{
  "n_layer": 8,
  "d_model": 128,
  "n_experts": 128,
  "experts_per_token": 4,
  "d_expert": 64,
  "d_shared_expert": 0,
  "activation": "swiglu",
  "moe_layers": [1, 2, 3, 4, 5, 6, 7],
  "router_score": "softmax",
  "normalize_top_k": false,
  "routed_scale": 5.66,
  "balance_loss": 0.0133,
  "balance_bias": false,
  "init_std_router": 0.00667,
  "lr_router": 0.00117,
  "vocab_size": 10676,
  "norm": "rmsnorm",
  "norm_eps": 1e-05,
  "tie_embeddings": false,
  "optimizer": "muon_variant",
  "lr": 0.0075,
  "beta1": 0.93,
  "batch_tokens": [32768, 65536, 98304],
  "seq_len": 1024,
  "train_tokens": 377300000,
  "steps": 6249,
  "dataset": "wikipedia_en"
}
Below are experts of layer 5 (counted from 0) of a mixture-of-experts language model. Rows are named router (the router's row for the expert), gate (a neuron's input weights, with its number), up (a neuron's input weights, with its number) and show model dimensions 0-127. Each number is 128 + 24 x the weight over its row's rms, rounded and kept within 0 to 255. Numbers have three digits each.
After each expert's rows: a language model's description of what the expert responds to. This comes from a sample of Wikipedia text that the model never trained on.

# expert 36
router:110157114144136137122071132112107126087098096112115137148095144120181153104100113131142131136121122145130139112161131117118159172140164128170148165129124130110132125164074140127133172145130168124173126130132144124151198100159097103122136097130121135113126187111126121149135143117133086167101110103123182145116105135142137117167132153106118138132146135106131094129098158088174120110101
gate1:123131114161173150085135112142124116119087109161168148098114136156111136116115109127144104142137113163149123119151122136133147136117139123073128151113101154113130133162117144164171127108098136112107168112101105158112169097082138125128164109094162142140148115163134156112124129103063163141160136118093126123119099113111134194106088183138132143110125180102155126128104132129157135142135
up1:155154084130126120114107129147148191140123150106108154104110119143122115146094145170117112115124114154169152144123093128143123130076114127101138110170087132126080110120135122127129137159146086143134150151095116128106158120155136125119168161133138128123109150124105129056162144147090149166099115159116158124121141151110103126130146152123084178113104153086113165135125134135130066125149
gate2:113104159137127132120137111138109136129116136149132081137139126084143157064130109139155117159089147126105096131124129163159127141128112115169108070139146139104164083176128159135138104116100130148113144090107112147145105135112108163147123133118153124169111130150127065090150088144091084112171111136111130120179161108138135122095136128112158124155130130139189125132095125149120125113100
up2:111176115094126134101125152092143090137152146111119140127105114166105137139136141149150142126143147140145109074103128121111130148126114153136105133145165127161146158111165143166100119120113115137158128140143178136118139147107127116140147119122106139132109132075122126106115098150138138152120139192139149118095129159109190150120110141140162127180127122134190122135066126086119085162078
gate3:107119173128126120124124188128082116162114131113131122156127140104149094125093121121110144113124112133131138112124116090145112100162132147137123141141124085118160132114159128128138115131114186125178140121129158122104159098116155158125125154138141134171083090172106144092150192140157128134142152128135113137145089160137119126098161155140126155107205144114092089121170112126145152149109
up3:113133163097156123153086140138094157119093103152136133128129132124126125132138125084120107145103113114160091119133087171090121103168144082130128144069148128093140078147149147110133124139118113125190106143120147121127126130129100150123138178118178144149111109090141129092118144167104126136100141164105126118182153134109121144098129090153102136135112102142120147101092125112116163142079
It responds to: Word-initial letters. Single initial letters or short pieces starting a word, especially N, O, o, de, often foreign, such as o in Portuguese titles, Nicholas.

# expert 11
router:089136162162141113177148100112136092126181160122107129165124117124095115112151127093138165119120119055133088156096142177173142115102136105148129151134149143111144104126120158144102098132135128123127082154146144118153126148150133107095118079160136135139099144123111127109158144102168100117131107120156110125149129134142126116166150115123142115162167159139097133133119073175158123121153
gate0:165122083173108140128130115137152099107136113120138119118115121082118151137125125147125151125118066130164095153142115147131134092164125169120137158113105172155142130136154174182106106111164137175151122132126134116134155160141142156134130072138134109155105110102124123158111098141148098115140143104096144089072121067113087130126142140108100117114123085108102107144124150130092116123146
up0:177125109072137154121144139159132147091138152152134117137116161100084101170137122142138116129089120115155111149145179139167104105145149079108116123086127150100126117126120117139145124146125124121152132157122119083115101157139143154175152160091136100137128109088089114119122126076149101163107154138155107103095099129118098124128091113133143073148112119127123152109148070134124158127135
gate1:117120144161122102178130111132111129122139147145108143104137122145164132158120123118102144084175099125135128118124108163092118097177131069095109094137128148182093144151164149155130078139122097140168140092158097123126101124173121080115118091137125139144159128139168108131157101126115158126109150120144141151116148150182087135137146131125098129120122138124147100175126121114107125085107
up1:130134121084150140128082141129144156103128099120146111105130131097145146152125157133128132147134096145121100095138111142102127125182116109123081154124156147113110114152092148086117122111093139154151110103099135104166137126165163117125149128107097126123141147108128158168149060102123115119180127109141103129116134151149167132122178084162139130135160137170141106144157157079180114135105
gate2:135136122105119119145148159115099107122146114142131089171119123118148145119077137158069111119132101098122147122136108123101133144159105106142150078133171117138112113128131127147133165135114117163148079108166193118117128075154094162108142117136142097135129148133145138097179091107107108158129099146128173098110087157137085078138145144113155136113131129135140164123148130132146107124086
up2:151174123150108133112153133110091067126139086153119113067142130128156124105158087151143120103130124098102144122110132144119118120156148104093112108160091113138184119127110078116121118138114104160112145149088134092173158132123097127152135110113126142133122134134068101136095147140138140121129107098086130150097098129123084140145114125138117068153122129107110131123087162154117144147096
It responds to: Critics, film, public affairs. Nouns from film reviews and public policy, often after headings or "from", such as critics, film, funding, public, political.

# expert 48
router:098159114096129113179181147124114202106138151161123082095151129127165127110138111105115126160109110130144142138135115109138089107112121101144138126145159079168131157151092173106119123142152131123175118151174106110120114176088108147169141113155122116106118104101137169137127150147110137112131123126162133092135131100111133153125135102111131127187138108121081117140152153144121143145136
gate0:130122147111134183138142116096122128144119117156112162143127151135118143127122141159146100141132103111153133138115148140114149113104110077130127117132076123129155133150105100090175143104135124084115113128159148103151085101164109105133172096107119160131147124149101139095113156100159103103154148090146126160077135110151105106132076129163114121153125171154132122156171113170125098106181
up0:110128135164077116137125123074129131125127110104121142119112157116095094114081182110118143124142154152179140120172118143117135062097113125102127121164133118132136130135120099119087135098143112171116103100189124133158123178087123099148102131112136085111118109148114124101178156124120141122132154091145149149132162148125126135122102128118118118102125152151140110139135143103144166103072
gate1:159114136127117137128110146140132129164104123121096153129139122174112143164100099146135127140176124102119122139131152149114116147174096135077084136120128115133126160108098151141149153126183133118145134129145117117152102127128164131135152137137165141166164116072140111121136180156114164094083104097131077080145164174117144149131113171137131161140113140150139081164158106139148131147138
up1:110089124117122146154197133124118170133105133122113159096139128128092146079159086154097156111173135121123112177147122138149130134147137160127136165154097114134120101163156150117104102141133111122129138129167133119114094132096126113090144143156127118146160143130155085145123106147129162132164106142099094104111125106135113139143132125113116203146106147183137061137114127141135154134111
gate2:102129122113108138128077122129114160122133114112132122160068129141129109109099165097154151130115157125135081094095143118133117125121143161099157123138125084134132108121096114179126121111120133126160104076171114151114111096133172126119111187109103109147053067148114101127115126087135171119140129114159115115103131106100147187135127107133120141143139137155111101127130155132118131148129
up2:079097110111130136112128118123135120165105146159143126099110105097166157115122142144093105120107151145109122169124114191092148097129087122156124146146119138090144143147097160155099122135128127132133138157124117120115139140101148180116143144144108149129119143114081192118146064143129125132136106126109125129156101123085148141128145185148168106107074125153134141149068144109147141116126
It responds to: Determiners and possessives. Determiners and possessives before a noun: the, a, his, her, its, their, 's, often after verbs, such as his father, Helena's stepson.

# expert 54
router:095111118113181149139162133128173104114121123156101102149158085108141142135125117165124118122121156162116123141097136163102160114129078126137154166134125154117141135116118099171159071138115109088094108155157144126119143079166109128129133138110126113152132173130106175115156132167151126125107129156093138135103107140150162100123111140122144151134136085160169115157126140167158139142081
gate1:140094103121130103125108114095129139177121101116162159120160100137150106093132152173122119117161099082139097096136137129167122128125122073076125153193148124156152166136110108139136121131144102120102127122123156102121106151124137149120129153098121154119185136090144099122156132101172164177142114097143110139128125101123141149134122112106137134102141140154133056123132170140123115137147
up1:116137155135138126117080142145089145177136109176134140109116131113086132110146129108135136083135114153105129126104127152147127122121162155134063116147163152130107156136112132120179122114146154158124090109107096131129165133130120170146124159127126101132096126127138104099072115143139083111123141084159177103124141143107150121140139159133175136131144098157089091086094144136094133150162
gate2:140121135111182138148102111148126094103140147133088145165153109157150119172135087130176137147113165122102133122136120145161138141125130113074134134148124169135113153110108092098142143123148148174109155117069093134103137111113121079112130143110174104118127135135118137122145108116150154101102092153141143118094125096138131147140140082125162190153135094141155128121130114188129120164127
up2:104110109140107188095154172135155141106153080136161145131133087156138117127140113148141106139083133128111149089146115109114101102101140135175115107097099119124115162081138156159096122070147151140101106127156128153134114117086122107173157149149069126103101157131103122140141145113092120148137142098123136142141148082102135119146104129113128167164146131146150158120129110126138169124141
gate3:126108112103129094161076135142144089143121132131104176132099123109175137119138122114129158091116126100133092135153109125132087142124077146116109106116098129104136175064178102130122170117148115140153126180122133128137149128162128126095160135127121148114161140154111111146170131135106082141134120138089176120139137127147136134120092120131121118115099129158106102158167107163122179146168
up3:105135063110100111101179144114123108141122119198126146126109145104112152135134089114133119159165138107115121144134114151118112116098112126109162119136137134125126097128105111113144128140107145142146177117136066108156070124146095152144107106160131113120135103121152128125138099123131141118108137098132080081120090118124140141163111160147139152163120149133120113154109062103147134062149
It responds to: Romance-language word pieces. Inner pieces of Spanish, Portuguese, French and Romanian names and words, often near accents, such as Cávado, Venecia, Navarra, Elche.

# expert 27
router:088129156157177112165169114106123104112133157148115112154143087103117098126181133122150103147112131108115170142123116155118136124092145112157127144103127123130180108140080143162101069120118126101121124169135143119114120116139114131077128121125135148139095156107106190163123115149111130076112106125137161117133143092162138165118085151109116130125125103148117100164123092156135157121110
gate0:145133100135137074116116135118128076101144185105112121167098149065149111156138124133118112132164160148178148140135122135134135137142126149121102136171154144139165086150118107154145139117156099125140164119137085108130178111102106129117099094150102105093105142122131112125148123113101165103144176146134173157126088157140161110127125147131102093115126127128139128092156147152123105098157
up0:093146114117145125128131117179114118127085153145115084156105123153103072166145166106105098123119125157127176121127173127178142076105148150120110111121112132124131120119161165124142091115115139153125137123151113130163126148069107148132094142141120148079117089132121145113148138166142156103098141166124171111150134123146148124134159109154165144082123123105087112135135159169138145122138
gate1:114119122144131141151132117087115144131123112126121129142105147136161121119138154147133120099154128165096076108124127124123111135119149140148150163131128106145131121154128123163165104157158114076102144127138117098109095118168174140062095163099129163161133138153089072131135093137126083170122149121099110074105178144145143158132154125128137166099118106185112105125112123136140126094117
up1:094152124111113086131141135119140106159119129178108114134116113144109093105157126113152144094184075117121139094115169119088156138120106106136174067146121117119151153144135129121159080100107132153135105127183105126107077137140148118160111157163106158146077120138116162114097122117124126139120123127114120118157110152141086116180163159129127135158105141135131122116151142115140173143135
gate2:102115138106140150145096141149101118112123135137120120121149132112116114114102106079124134159110138111143109150149176099115119130066107106104136148128103081093112118099143143130143122116092124065129146089098124106134121136119108106149146125142101164106126129141149176137098113138125093120113126126117112156079078129114150148070146076124139143086131159160106121092177082152144108149116
up2:139161156177146098107136165094132086135157131156092133156109088142129144139124112078113130117147145088118185148173111120118098106125103128100124134105159103146095110134122131087155136147113133129131160168147150155134130098088133099144162137130165131130147087164135118083096124124111161144077145114105114122130190129148120119111125109089128133096086159107133144122154138109136110126139
It responds to: Adjective suffixes. Adjective-forming suffix pieces ending multi-piece words, such as -ical, -ological, -atic, -ular, -ial, often in institution or society names.

# expert 17
router:108155144176133161126129093120153140134161123103124123132119111141124126154155125099176163123115159145134150100175119164122151105115145104127124144120147124145137110162147088100061152149142105108168143148125112116126121148134120123129122081153152148141104115136135138173169181100146125137094108095131173155144133136121119095148096101126159157147107160106127166139077073119170129142132
gate1:122090157117133122169098123125130117111132105105096084134149156113096125105114143173081137137122113107107130142099086132171112150124131128090128138128093120127108162127128134123127116098133126143101146120161188153123127084134176119097163125159159109133095134141146122173080137166123095173127107123119150126166137145130142103162159158123124151148106149116099160113161125078165165126098
up1:165124109132094150094124163117145082133130083089081153116116129173140137129102135168127146081151118157142137109115101139123105151139110108127115088152162098144143140158156155132098164122094150110114108104148143133137096104129133136161103152121123109167181105145123108101087105123101111123103105150105099101105146181136109140125100090144106128136113182166155130147113159151130115121149
gate2:137117145143147136100138134107146134101160117121104144175151164107097129150135121150124087106132209113123099124154151146085126094108117131114142130117136104142113127164125140125099070131080155104116120094134183103143158180161109124134137145170096096109120093076087099118140135143163103153083089119115137134144122121112110132123136137167145117131128132127148135122110125161161103147149
up2:113197151108155121103113132154128169152169154126144141143137120115091118140122141110107070102135146139131096110111065114139129115097106148113128122127120096173125147120144109117132103100134124101104086145129119157090088089140117122094142118121147094141093128177113150140117138156115136101163122127081132129121127088110154142103114171140143163164145171110129109118148172153105088132138
gate3:121129126122128158139153117115116135112101096111143154141156152122074163135107124145147119116124127132154091182129156145111113166128115120127092112103148103132082123146106118160133101131127112087107154143155117101150127095089122129089155126143165101131124149122154067102092170125137107153124106148086111140114131146141160163156131130133118081145119124140174091146111180180156079121121
up3:149109150108134123142118093130146103097135093130139153167124095120141106125124118147099093116141130131099199113108152148160140190111130147137121131128117121101119136071085152124174128159104085125144141157133117123173137106117133135149113123139145112170122175114120085110142175127143124111155129170127153106139107151153130150145144161129136121153156096139141044148128132142139094101130
It responds to: Section headings and breaks. Closing == and === of Wikipedia section headings, paragraph breaks before headings, and sentence-final periods ending paragraphs.

# expert 22
router:117148097140110169130151110092122138112092132130160125129145142140124128133138133122124128103136117144149186126150099120140144139099117105139140148116108151138101149132070103170096132171091164142143116124115122143121186099158104123111104149085141111146143145139122096150095145151136127115125114128087176142120086159114113121179098164116124163132116156060151104159114147100141149096084
gate1:158153080129121152120154193101131119120163138128098067131133164113121123113121126109108122143131125149140129080143121125127117135081119145099128135094122102146155144116137122129162073175124144152115126190138087104119099101107078101136123098134109122125144163108086109148171151106110127088119146103148121143117106167070110147103120143110111129140122096152127116143109114145139102129168
up1:139103093106113155095116134134137155153098104141101095132093102145116120087152094169123148133130148135060102126121132114131133159140153138149100146162126155104153122097092125111141117133129167110152137102055188098107096132110131141115144123084169094112089104146109133099124114108069150131152146144110096150167143083140134128137143124146122115154143109135121121114141106116118093123104
gate2:114102123091134174110168150156110114131092146148137134157081108140150106125149143143169123110116100136093110068124116126138102150146112131132138106146166164139157137163116106137109121151081148157149155101131131117114073115125131132107139144117145139141113132129083128139151120120128134085120155146131141130130118105090155120094138152152150054111153104148189127177163162105144109102140
up2:150104114145115155176134118143145098123166138142093112131178085116124100116083143119142132123170128125077149114139138133101157177134119116138081094112110116118159137110092130099159133139167095119141107149116171116133126098072140153173125127084075102105113099089125143128130134065135151129150123107112160138134144124124072130112132157133113107120124124121110118128116126139154179123128
gate3:122163139093159172118152159133118142129106111108115153150167130150089087135100130132154115081147192132130135127095121154115080105138124124126140108121095083124146116060136130190132117136120162133123160118111107112134095148134089151145148119158098093165161129137125109087123121124129118116155149153145099092141150123134136110102142095168143103107147094148133109110129091133092149152114
up3:138130137095123135183147174154171155072163155142108123094114116095088144110101152115121109155126145171139111139148110073096125161126103135123158120104108121104124129164153108126133103177115136109121130132140122142150119163117118134149148115100135148106135158146103111160101157168119121133119106149094118161138098127146156130141083109138178128120152107150107109166147128132156095178172
It responds to: Roman numerals, initials. Roman regnal numerals after ruler names, like Augustus II, Benedict XII, and capital initials opening foreign names or acronyms, like Sawh, CVA.

# expert 51
router:116172153119147133109077098157167154125171088123127138126108158144135132165125112084108102114104135079114131116112147114111130106096134108096167168151135134131114136164087155118141168161079125151115123140148108115118136141098113116152134082139142118136122129159108092137108126146157135146061089128116113108106124082133134094123104146094112145155155107132135149176120148169152117098137
gate1:103140105129103126113165118164077164132135108138114091142151172103107182119099131139103116101133144064141105137101122160121133103105152098102118089180106120147127128133151143157145123154092084126113148147101130115176137166121111123126155135129071099107136101127133110127146135098140140116148140145132139156114111189112114137071134128109090135124134095104091094149128095130104129122141
up1:147143084121134118111178106083132139150122117158138102103143092083095105102148140120114144146141105119111153169102114159086145118135090109136107118161141117151084139154118164128141109097105138154117100125122137120147085107132116128146107166134134143176112095141136174060131142111127104132136165123131119136151175143123054092143147131124120130129123098077146140132120136154133144099109
gate2:129102136130138133136121152087110110118146093163103070086119105129171154147104172101069154054104107101123132135115086136115117102100131136167148126122115133132122103118133145097148105106139112112121143124174141098139123139153128122144139109148114135155124106085128166159150123097108117158131098099088121130172166173126126129132114162090134161088118118147151170121123133141155125108117
up2:146130114110115097134119113118124115112143136100138147112106124112099130136139130105128115118108109154088093163087091122123073098154117135121134139120131091074163142115096123146101127102137116127124110094074171089127095140111128095154103080115146150150153083138107111127086136115133150125129105133095155119136135066092155158099159122101101145148059135099098117152125095112108146135121
gate3:150112129124168117137130121137136105135155115164171121114154107129138130163137156125146129121133129114104150093133187147123118103097110129133165119115118125109071133123196143124165129117177150122105129161148095117135107097139133174131144118127138146129180192142153135101133160112167114140157087116147137114142110123147107147160089062135145157106132142132157154155104144144134102119082
up3:105092143116149109176126148125163105092080149127133109132155097149123115140106141093175139148105104114098121130113148130093114107118122114074135158109112134155127125142124145142116138151131103077122110151115079153104143129121126169169103170103115094147128124147134103093157095133110105142105091115139172110148110128177122147101169118107172132159134110172121100123150109149106078123125
It responds to: Leading digits. First digit of numbers, especially the 2 or 1 starting a year in tables and lists, such as 2011, 1981.

# expert 0
router:126113106119096124166118137113117147129109121165160114123160100106162102099115101122113161139147126141149145128112120151160125132084137081177175124131139111107145143164111177111147167104144155100153128146186141091122125149136112132131109105143147102125137091124122137111130155121090131140107116114116175085094131079138143124126151115122134147189154096129075120167134130100108094085113
gate0:149146110123149103150127159137126165082099127117139141098117169134147123117135139136156136106168072107132126125121113149074141126145110137164112114106117128136156119130129136118062179108129154117160149086172165127122115128128125069099152079131098168139127147129118132158149110121145056133139112107097113113144142122110142133096109105148150109146151119151134130089108066113119125148118
up0:162140192128132149144149119145135142110147132095165096099154150157112136111121124175111150146116122159131161161080175120160118097100112164154127135059095123106131162138087103171090150130107108130140147143111194125129123098164139148154115132102138120128132110103120103088128101140131147115134151148113097124112117133137139136149124121185144107090145101091141112138118154113135141148137
gate1:151151154070141148140105153124069128136117124155114123118127130127119143152150131110156107117133144109113147080137115130094120090155145170122138166138095097115164157112126154173119039122132120082171109140170154149133144137090127114098128186127136137113097144131118133150090150130128142089120133130137128103134116113094139124153093156114141108095147110123108157103155131079142141110125
up1:099100159130144183140122169144188101119154131153144142134111135154142111102129120124132172129117159119106118109092093120114126151141133125118104122107131115086154150094088118140139098040102144115167129144128113138121126121148124140169160079150127138088117106118126180147114121164127141101156150125127140098127117146128126110155110099154146111103122149155049120136141167133118120130120
gate2:150139114129113128126124131154142129129128165113156175145102144131107127125121109150134101138158147128138162144120124144124174108140204184098106122142134115077141163157161119095098113117158110112150106136111123163151119127135141134134121146170150066102111105157107142124188095141182092129128159099094172143136178120126143124127122121123155131161104158117088147106124123106127126099130
up2:110111138137148127100096194159160073147132123126142156129127134105118125133154152125104100126113130169183143131126132137099113123131060106072109138126128138117100141087152155143179135111102131105150168152095118133109095150156150144170145101150142146123092110136127097110115113149130086151152076137097132165148127128090131170143140138140087130131148092105129131119124146137131117123164
It responds to: Indefinite article a/an. The indefinite article a, an, A, often fused with a preceding word (in a, with a, ing a), before adjectives like new, single.

# expert 57
router:146135144165125169092111092070114084119146127156116132158091063085113153164108091137138157116117118118108143131112110130108132147136125108125110121150148135100133096135138136107137080091109138161084151139142145127135123130095128123176159127102096090129116143125145121157143158083125094106124106115138135172151127139132161069131110174111101120089130142114128157129160133159126114089135
gate0:132129131101133117161154154115117124170141080088162128145135086117131073101120137140146140129105141136134142096115120162115128166082151130112125125087129098108170153119096111124084110076090119156087096127065144135098127110128115110146108127113094121113103098124095151091094167115106136091144108118146139162173105138150147113154146162138111154145094116112133160128106115132132128148097
up0:126142147079132144152151189110114110122148098112128157179140168107126106103087150135113143138120100170143099081121105096087092126080121119106091127094133084128157091118114179128161110151114157129076126143135147066123154087126085129111119102142120147142137125135132104124139131125162147124108122093134118139126106092123115145162147144133124143155134137140117111148117164124114109169147
gate1:130135087099103130090144126142138113117097125084091131123105113142094148113120152120165150136103160101164080102119106102120153132154080124130135111136126096116077113112090141184100100132122121093096120122155163141085122112128082139105135151118153123147127092153105151168096110119139135111125106149125150154080109162151121112139124129099160135172145102118158106127117134072111144112160
up1:119114097124113112155106120181110095158158100088186131123123126154164111156137126100097135126088172144146129170147148149110120183109088110125137121125133137119080162157155168118119138136122170122162140151144170127132093167137106114115140124135144106092155143118116120145160153138086153133138132148155130137081100149105118143133125137142146113060110155101113131113131118109084156121111
gate2:154173146111159125112118136101089121139111157081104114137126145155117088112128144151122117149105134168103088150155117114100164150153116120181118113095131154138104139141121151068109096136079115133105152084128116100098093118133187145089120096129129141130120139117107143127113149098081116118133130117118117150117159132089106153152113120099095151119120091140095140156168108120171123104103
up2:133148130130155107137136145119134146099144135170145103138120140111144150187134082150110124124103150100102144145133092159134184121142150118124129138120176136090154157106127081164160135115126122091109122156139044092106126143119139122099105110141121090090125118135094120170127096124131153138115094147120140142111109127110162098059120132125127153156122151129154171105141112119136091115104
It responds to: Brand and title pieces. First pieces of proper names in titles, brands and places, especially St, Tre, Whit, Oak, such as Star Trek, Preakness.

# expert 46
router:137106136165125149111125111109152105095108090166093116163150109105125122156128139133125131124138140156127145117109127143116171138140120109121133129132161147129129109125113151169161119126104093113098112126156149149102181086152128142166133138104139067130127165118115122168172147114137119138071117121078160137128155092164152076168108183074110148144133101149132135149140135159133096107129
gate0:171144111116125102108163125117151103087134155098122135132123112149115057128119123104117139107157122137096137131161101146134152127098147172130125149128109149101150142157147116145143090051076150120145158153140151151123118125163197119154145162116130131103104070084114111125125118132128109140117139114160120143118133158149143076150140115112087112146124118134127149121135105111123135096179
up0:096119140140146128107083130142150137129162132111081157150133156154125128157165142160189103124114087113120121109167113136131107140164124115125150107123152110116122136106140126131154152105075123105125175103160101116110160111096122128104105107131093132157157116163124140122131132109075104116124101123090113134159137110083153120144155091117085095146114195109120117137150147147101107127076
gate1:129139116110085073129145152158093176121144135129138121133105132140097133140138096115116143145140093163163145157129114128107182074145126170142114122139146082156087116107108128113153056107113100125150124107131150152131113159125159142147122114135102136130178124136141091123146144141131118140094105138129141128125124124151180139096134111118147044145150095119112126121172120126141137099155
up1:137100098095147140136141121148144126157135114163118108104124172148132118128136104153115092141103118156126091121083117134084174140181147128123136131131163108136117140129129118126125106118154165081137109118110107138110185126133138144125141040114124145079182081119111157125099109127076114151141143122136124153148140139091129130134124163133158112145146138134113160102179081139111150135134
gate2:136099125123116099171105144094130151124085150147119142127111148171144111160185124130158100122119119152146167107122139145128082104131144073148132167155120149150096189149148149106124115141153100128118116122114141125132120111141171179145101148090129170129129140132100090168114145145147134118167117140108145136140150159122141155148114162083119102136125117105096129133191124139155173114140
up2:138139111149145124086139069166130159127119124125128102149172118165090133117111166112124068156154117086109151145107080097124084121134097118151151116144131147094116141109128124109065133118157126114124184147155114140124128123172101122076146149135119115118139144139116150121129175119148098142126103109133108168091117093101120140166148149137080138139178124131108121125138102126140140109142
It responds to: Inner proper-name syllables. Middle syllables inside place and personal names, especially European ones, such as Leipzig's "ip", Halifax's "if", Aberdeen's "ber", Bordeaux's "aux".

# expert 35
router:100139137148118162095108104111125117106139160109099126125125123129074156152175113104166140132101140139118172110175135133125142126148108113139137128127137143130093132171069103078061132149106133133114159127127146102112136116138170095111132117123137122144121153153167132173086161145142101137133096099136123123148100114131126118160146145132159130127113165123142102156074114120186101121079
gate0:155117109101135150120143117110134153091115121098111109134109112122154157125154117098178129115163114135136131104126124120149107123111094167133145119137127149129155161157120078155096116165167090149136167115149154124119139079108108145140136111144177118142155196112150147125149097124154121169126117141083152120089132105134113207117167181161120111141135117114151118119154121157143116122108
up0:178139096078141116128135121119122167123095141135135132179123109099131134070141133127159099129133167094130129154119167147136139169131119107089106137150142091111120115128144163104081078123135108122149125167172147162141143143129140146137141109105145115154139127161097123110079128156089116095154111157069170100140143135113124110128092135121097110135152105140144128172112155110159148140141
gate1:126130166099098125108152117121153148139162166105055124109109128140148103139152094148115143153138137101088114143134091116102123069104102108143144108157122111155177143163132137115156149168089152132152146119125152126095102130108167123145179117089136135133144132118153097121132109142107083105107157131145155142127108108165114116153123111118127138135178146172170168098111159127118110132145
up1:135105151147183149116136139124152130173107138097129088114105112161130136128142138113142130107128097139122126162176086154103140143138154132125101163152073138122120134138116134114113106169100148100125141124153074157164114120115083135206150110161115147156120111115115124106083132156122156093115156125164172132145121152136161098119116105151140166130157107110117109108123107078145131138145
gate2:122142105162122123161103119090083158107144123110100143119129136119136149148114130115115099114096097109144144111133161141116126102105150093147120139143137096132147126124111140113152114111137113093144097144079094108110072111079169162081151139142083150145095162131123141169130143126131125126128107105137142166135085151147168194170091131101144156117120128156109116138120120109165146169092
up2:104150108113116118149121154154094093106116146155099133117106086147097106115131128155114124152132106098142140123116113106118152120122116147143124129107145107110133101111166086101112142142136144162155124160177148153127101128118116111130122145120058165137154151132113163091160133098122141090141118124123144147091169146089156088137141114123089152156070082177154122164122134167089134137158
It responds to: Sentence-ending periods. Periods and word-plus-period tokens ending sentences, citations and abbreviations, such as Better., pp. 289–329., refere-es., a.k.a.

# expert 37
router:098116135125122146155150101112117072123137121134137097153171163104150102121135109146150181106134133083108118178108113129183118122107125128146115133147101084125089108136111124152115081133095136138116127122119145155146131124136129128085132148129168101162120152141143149154137139101141099142124098174135131121170113139157145120168171157094163141164148124101156109117084092156149114121076
gate0:139122155111099168109138138137122124095112169102159163134108121120157088128158077174165166176143123118116164164154118107128091160120108128147112134145096097115072088105187105103127084176126114125156112131121108137098161131106135176140144146130136134116141128133134131138149143153162143121149142158113152118120122158160124118134143094102133119108119119114165117168130159170123132146099
up0:110147147129140158166110131118136117130134152106104139135162109084138152117147157152140133146149130086098121150119120152148149140135133161086074142123151149093128133157160099119118160141084158121136130145144086139153163160125147091134170153154135150118116135128123140112130134102119091164069117151162131132121122118135088138146137176142079100096123153187142117116119078115158101168103
gate1:090108098138127063125116155138123149132120127111152139119130118157085110145089125114106142192155157124143140127148127153105188121113116141150106101115163094117072127091155103140109139125155153074100130153146135151108097126114122147159122087115148121115144164146147133105119165143121175160120155143132152125161124110090160154133142150120135163167113106108164094158122135127099104111126
up1:188143150119135106127128185131121161161115152149168150153144125139130116138106141142148126144102119103159157125137136123180135131167149109110132164147115153133124159125157127136122136140148153117125117182156151163133161124103119156099118123119154128130151171126116110128154075074139175142059144122125166119122129132164129150119123162069160143126140165130145119151132125105136138097175
gate2:123124133114115142145120092122088129122097124142112123096124112110129118123078142121107124141158053103106165145153135081088118177084121101083140115122131202118132116098121123125120167157133140094098133093102136132181125137085127150163136119148131123126100144081106103147125101133113125142093100144090111151150111143130112152123148179137099135125121138131123155138093098130170112134126
up2:100181146117133104129129077156113104095151143099134130093075120108134135124190143153124125137141120099146145164104159106135155126126132137121115153126090131094105114113134113129129138095164168109136139150167064120153123097166113145074138099113134097113150145134131109130180149152135127109135116161111095105183100137137150140129114124153113129145114125086149130086109119123174101117144
It responds to: Numbered unit nouns. Nouns for divisions or units usually followed by a number or name: Section 5, Season three, Division No. 17, round, league, Committee.

# expert 26
router:133123144150095136097156081121103114110174180113105125094142163125141107145143113110143133090109146085166094169098149128131145133093138114132119137130131132121106149166157105144101117121110117081111126129099156156139107130155123151095124110101131153153135109147117145147107144178075114149149079133141122151179121119114145104152105109130162153167149108087151115148113092166166111108137
gate0:077118137186071131131152116145148105118147096114139176157188114094154115132158144153145101115136167151115144127123126090098137118151129114169130117185097099171134146124109072142135127117157097128100145143124136132115106130105155086115135146157123147146149092120140147120117107102102138094100130132109155125168120143140097151108119130113111100121125092141112178132143098088106144117150
up0:152137159134117159103105106133092152126133160180093128120136124143094164144160148108153087138131096132146128138151124142146148118129157146150133140090114151132125125106121119156150140124118142127115132157125140107135156134141105143161141162124156133086171070171164119133131140086151124137092086129114125131138120096093079127138135128178074107056108121136147130145114115086142089108088
gate1:164154133157105163169136128136120126112133136079162124156095118138115113105155129122135117149141076129084130108104087179138159110153181134124125146146123131142140104103167134135163095134139137134144125101092147100150132113113101104130144120137156123116096126177137085113144148133083069127105154111135127136122127125144150107113133163151172119108148095130062176142114129109081133138141
up1:078123128112118124118120145101109137123113134158111120158157139120102150092107079130113141173135151119154153093138116130106115102129139153095161177107101121135091129098088126118084119162175129133158156107141111135130094129144092140096146151080123127160157125154161141161179139129129086058114087139107143138136129161126120133120119104123111103094093111119136136110123110087145130125174
gate2:129104125127141125104153121129145147116152084111135163155074141139074080143125112118154105087154090118107109115149158132105177134147143138133135129142154140131092117100147135113173104133147169128130154144129130103141115197131139129144135109126168163153139127118124155182147135127113134096136165147109125124089142083108107066116109119132093142119149145124150133182143132109076135156142
up2:107178140121144113160145144155124153130126129181115124092120118162109079156172116144112154156143121131098085103101137156132138105083133118127132113172119151152112120165119138070116175140153135108157133094122140107156114127134151125122119127076112105147079133065135158120106118119096147153127127113137137134159113170104127135094132134127113093149174110168172124157106144128129136108112
It responds to: Infobox and table labels. Field names and values in infoboxes and stat tables, such as Enrollment, Total, Medal record, Coordinates, climate table numbers.